python train.py --n_layer=11 --d_model=128 --n_experts=128 --experts_per_token=2 --d_expert=64 --d_shared_expert=128 --activation="swiglu" --moe_layers=[1, 2, 3, 4, 5, 6, 7, 8, 9, 10] --router_score="sigmoid" --normalize_top_k=true --routed_scale=1.0 --balance_loss=0.000191 --balance_bias=true --router_cosine_scale=14.0 --init_std_router=0.0291 --lr_router=0.00193 --n_head=4 --n_kv_head=2 --head_dim=32 --vocab_size=12848 --norm="rmsnorm" --norm_place="pre" --norm_eps=1e-06 --positions="rope" --rope_base=1000000.0 --rope_fraction=1.0 --qk_norm=true --attn_scale=0.177 --tie_embeddings=false --parallel_block=false --init="uniform" --init_std_qkv=0.0531 --init_std_o=0.0 --init_std_up=0.0531 --init_std_down=0.0 --init_mimetic=0.7 --optimizer="adamw" --lr=0.00323 --beta1=0.9 --beta2=0.95 --weight_decay=0.04 --lr_head=0.0116 --warmup_steps=473 --schedule="wsd" --decay_fraction=0.801 --decay_shape="linear" --final_lr_fraction=0.0 --batch_tokens=[32768, 65536, 131072] --seq_len=1024 --doc_mask=true --train_tokens=411300000 --steps=5652 --dataset="wikipedia_en"
Below are experts of layer 7 (counted from 0) of a mixture-of-experts language model. Rows are named gate (a neuron's input weights, with its number), up (a neuron's input weights, with its number) and show model dimensions 0-127. Each number is 128 + 24 x the weight over its row's rms, rounded and kept within 0 to 255.
Before each expert's rows: "mostly gets" lists some tokens that are sent to it at least half of the time. This comes from a sample of Wikipedia text that the model never trained on.

# expert 43
mostly gets: " Russia", ", New York", " United Kingdom", ", United States", "ia,", ", England"
gate0 [131 132 131 107 127 143  76 120 141 103 120 109 155 136 135  98 108 143 159 127 127 158 132 116 122 126 136 118 180  79 105 107 103 159 123 168 140 144 176 135 107 106 128 134 179  94 129 141 146 132 184 115 118 120 139 113 127 137 129 132 133 150  46 130 122 107  99 122 129  95 175 132 154 148 147 149 147 129 137 151 161 117 127 158 136 104 128 135 119 153 117  86 161 143 124 148 112  96  91 128  80 117 127 117  89 144 161 112  96 123 132 124 162 111 168  78 115 124 160 120 117 137 141 170 176 148 107 132]
up0 [165 133 155  92 112 127 121 125 125 104  95 126 151 108 103 137 146 156 136  81 134 184 118 143  96 122 105 104 141  98 141  98  87 115 130 121 117 128 176  98 104 107 139  91 155 179 105 141 143 102 136 146  86 105 155 133 110 132 149 140 145 172 162 102  96  92 119 132 147 158 115 146  88 122 204 120 137 118 150 132 126 145 147 106 153 127 134 110 106 135 161  93 145 126 141 120 132 132 129 133 121 150 101 152 145 143 141 123  95 173 116  90 180 141 137 158  84 141 153 115 108 152 130 107 150 106 141 133]
gate1 [163  85 153 115 106 116 104 128 167 153 102 136  89 176 103 111 154  90 127 124 114 166 132 126 114  83 110 157 126 138 102 158 145 130 156  98 173 142  88 120 167 127 137 129 141 106 109  91 108 119 172 116 138 119 144  88 155 129 131 113 123 149 140 115 162 133 129 126 145 153 108 134 152 131 164 140 152 148 149 136 168 146  86 163  71 119 156 119 113 101 134  91 133 119 155 101  95 126 141  86 144 115 129 121 135 133 120 122  98  72 140 110 138  84 116 123 124 128  93 164 124 115 145 133  79 149 127 104]
up1 [ 89 125 134 125 105 159 121  90 136 133  99  91 156 158 113 134 111 121 116 153 144 123 155 133 132 114 124 175 137 120 123 118 129 189 170 187 142 101 125 121 145 108 143 153 129 104 147  90 138 150 164 116 124 135  87 130 168 131 104 108 148 117  99 121 135 156 171 128 137 102 179 123 132 117 171 138 130 130 121  98  87 124  75 109 170 127 151 147 155 131 132 124 179 103 141 161 111 126 132  97 117 152 118  92 167 180 125 120 129 118 182 145 119 130 139  95 146 127 132 124 174 137 147 125 139 138 112 153]
gate2 [ 88 118 126 140 112 148 115 130 132 122 136 151 139 127 120  72 133 153 127  70 186 177  90 131 148 173 127 109 129 148 141 138  87 106 113 170 110  92  98 112 130 107 145 134  79 123 149 124 150 130 104 130 140 153 113 150 143 144 118 157  92 120 170 117 120 154 132 153 162 125  86 152 132 137 143 159 144 137 130 176 135 159 119 155 116 106 133 121 147 168 138 126 130  98 145 146 100 142 148 156 120 103 141  76 146 153 136 148 101 140 138 117 116 132 154  74 145  89 145 130 129 132 132 128  92  93 111 179]
up2 [124 125 101 126 154 146 114 134 137 141 117 173 147 125 115 117 124 132 120 131 150 113 161 107  73 215 125 107 144 134 138 112 103 143 146 142 154 115 135 117 146  97 160  73  90 156 102 117 144 123  96 142 145 196 130 123  76 106 143 174 138 153 118 129 110 155 134 165 106 132 134 180 136 160 119 141 126 127 148 122 117 140 139 112 142 105 109 120 132 137 167 122  98 110 128 114 113 111  97  98  53 109 112 104 146 132 134 156 139 149 117 146 150 132 122 126  98  82 147 137 139 145 130 173 104 118 122 144]
gate3 [102 135 104 143 140  91 115 202 109 123 111 136 120 132 118 138 116 138 141 164 128 113  95 137 170 154 137 149 154 124 160 112  88 160 141 101 101 155 136 120 175  97 157  98  76 151 138 125 130 128 119 120 131 139 136 108 143 124 134 158 162 106 107 103 120 130 152 150 109 143 112 196 139 148 122 136 102 132 125 118  91 146 125 129 143 113 123 139 115 168 143 170  97 135 100  73 148 119 141 135  87 131 142 148 135 116 147 121 147 130 139 166 114 140 132  66 133  80 117 114  93 165 134 148 162 112 125  82]
up3 [110 116 154 128 113 117 134  91 139 128 135 102 148 128 136 135 161 149 148 120 166 120 112 129 121  92 123 131  79 111 113 120 100 151 111 109 145 138 105 188 116 137 156 117 128  85 156 135 123 120 109 127  98 116 165 134 138 128 141  91 161 163 126  94 129 111 162 126 134 142 141 190 133  87 121 106  87 114 143 147 128 156  68 125 144  98 120 141 135  93 150 130 161 105 102  85  95 111 137 116 123 157 160 109 136 127 110  67 140 108 125  79 149 109 182 114 131 150 102 151 153 162 107 146 161 108 134 107]
gate4 [136 142 129 130 136 146  80 123 167 147  94 172 135 110 100 125 134 135  87  92 117 141 150 127 116 172 106 104 153 144 149 153 103 137 138 173  69  84 127 136 134  95 159 149  66 124 167 136 119 129 157 136 128 152 133 130 129 115 113 108  92 163 178 105 151 122 140 123 130 120  98 143  98 140 135 121 137 136 181 173 132 124 135 101 114 143 142 161 119 116 108 101 119 109 146 111 110 139 128  84 109  95 119 130 169 188 130 115 130 122 135 163 162 130 116 145 155  94 110 170 161 135 107 130 132 139 126 107]
up4 [132 151 152 128 125 163 147 101 126 120 147 142 135 157 173 147 135 114 101 117 183 155 122 123 150  43 131 115 181  80 146 107 154 137 127 120 108 119 153 106 116 114 103 129 111 129 127 115 122 117 149 137 151 101 109  92 169 114 129 114 113 128  93 165 121 104 110  97 119 126 158 109  95 160 147 111 180 176 108 127 100 104 114 121 127 120 125 129 152  88  85 124 117 133 115 104 133 140  82 101 117 136 141 178 182 106 143 131 127  97 106 106 154 127  95 132 166 143 115 142 101 152 129 105 144 124 131 132]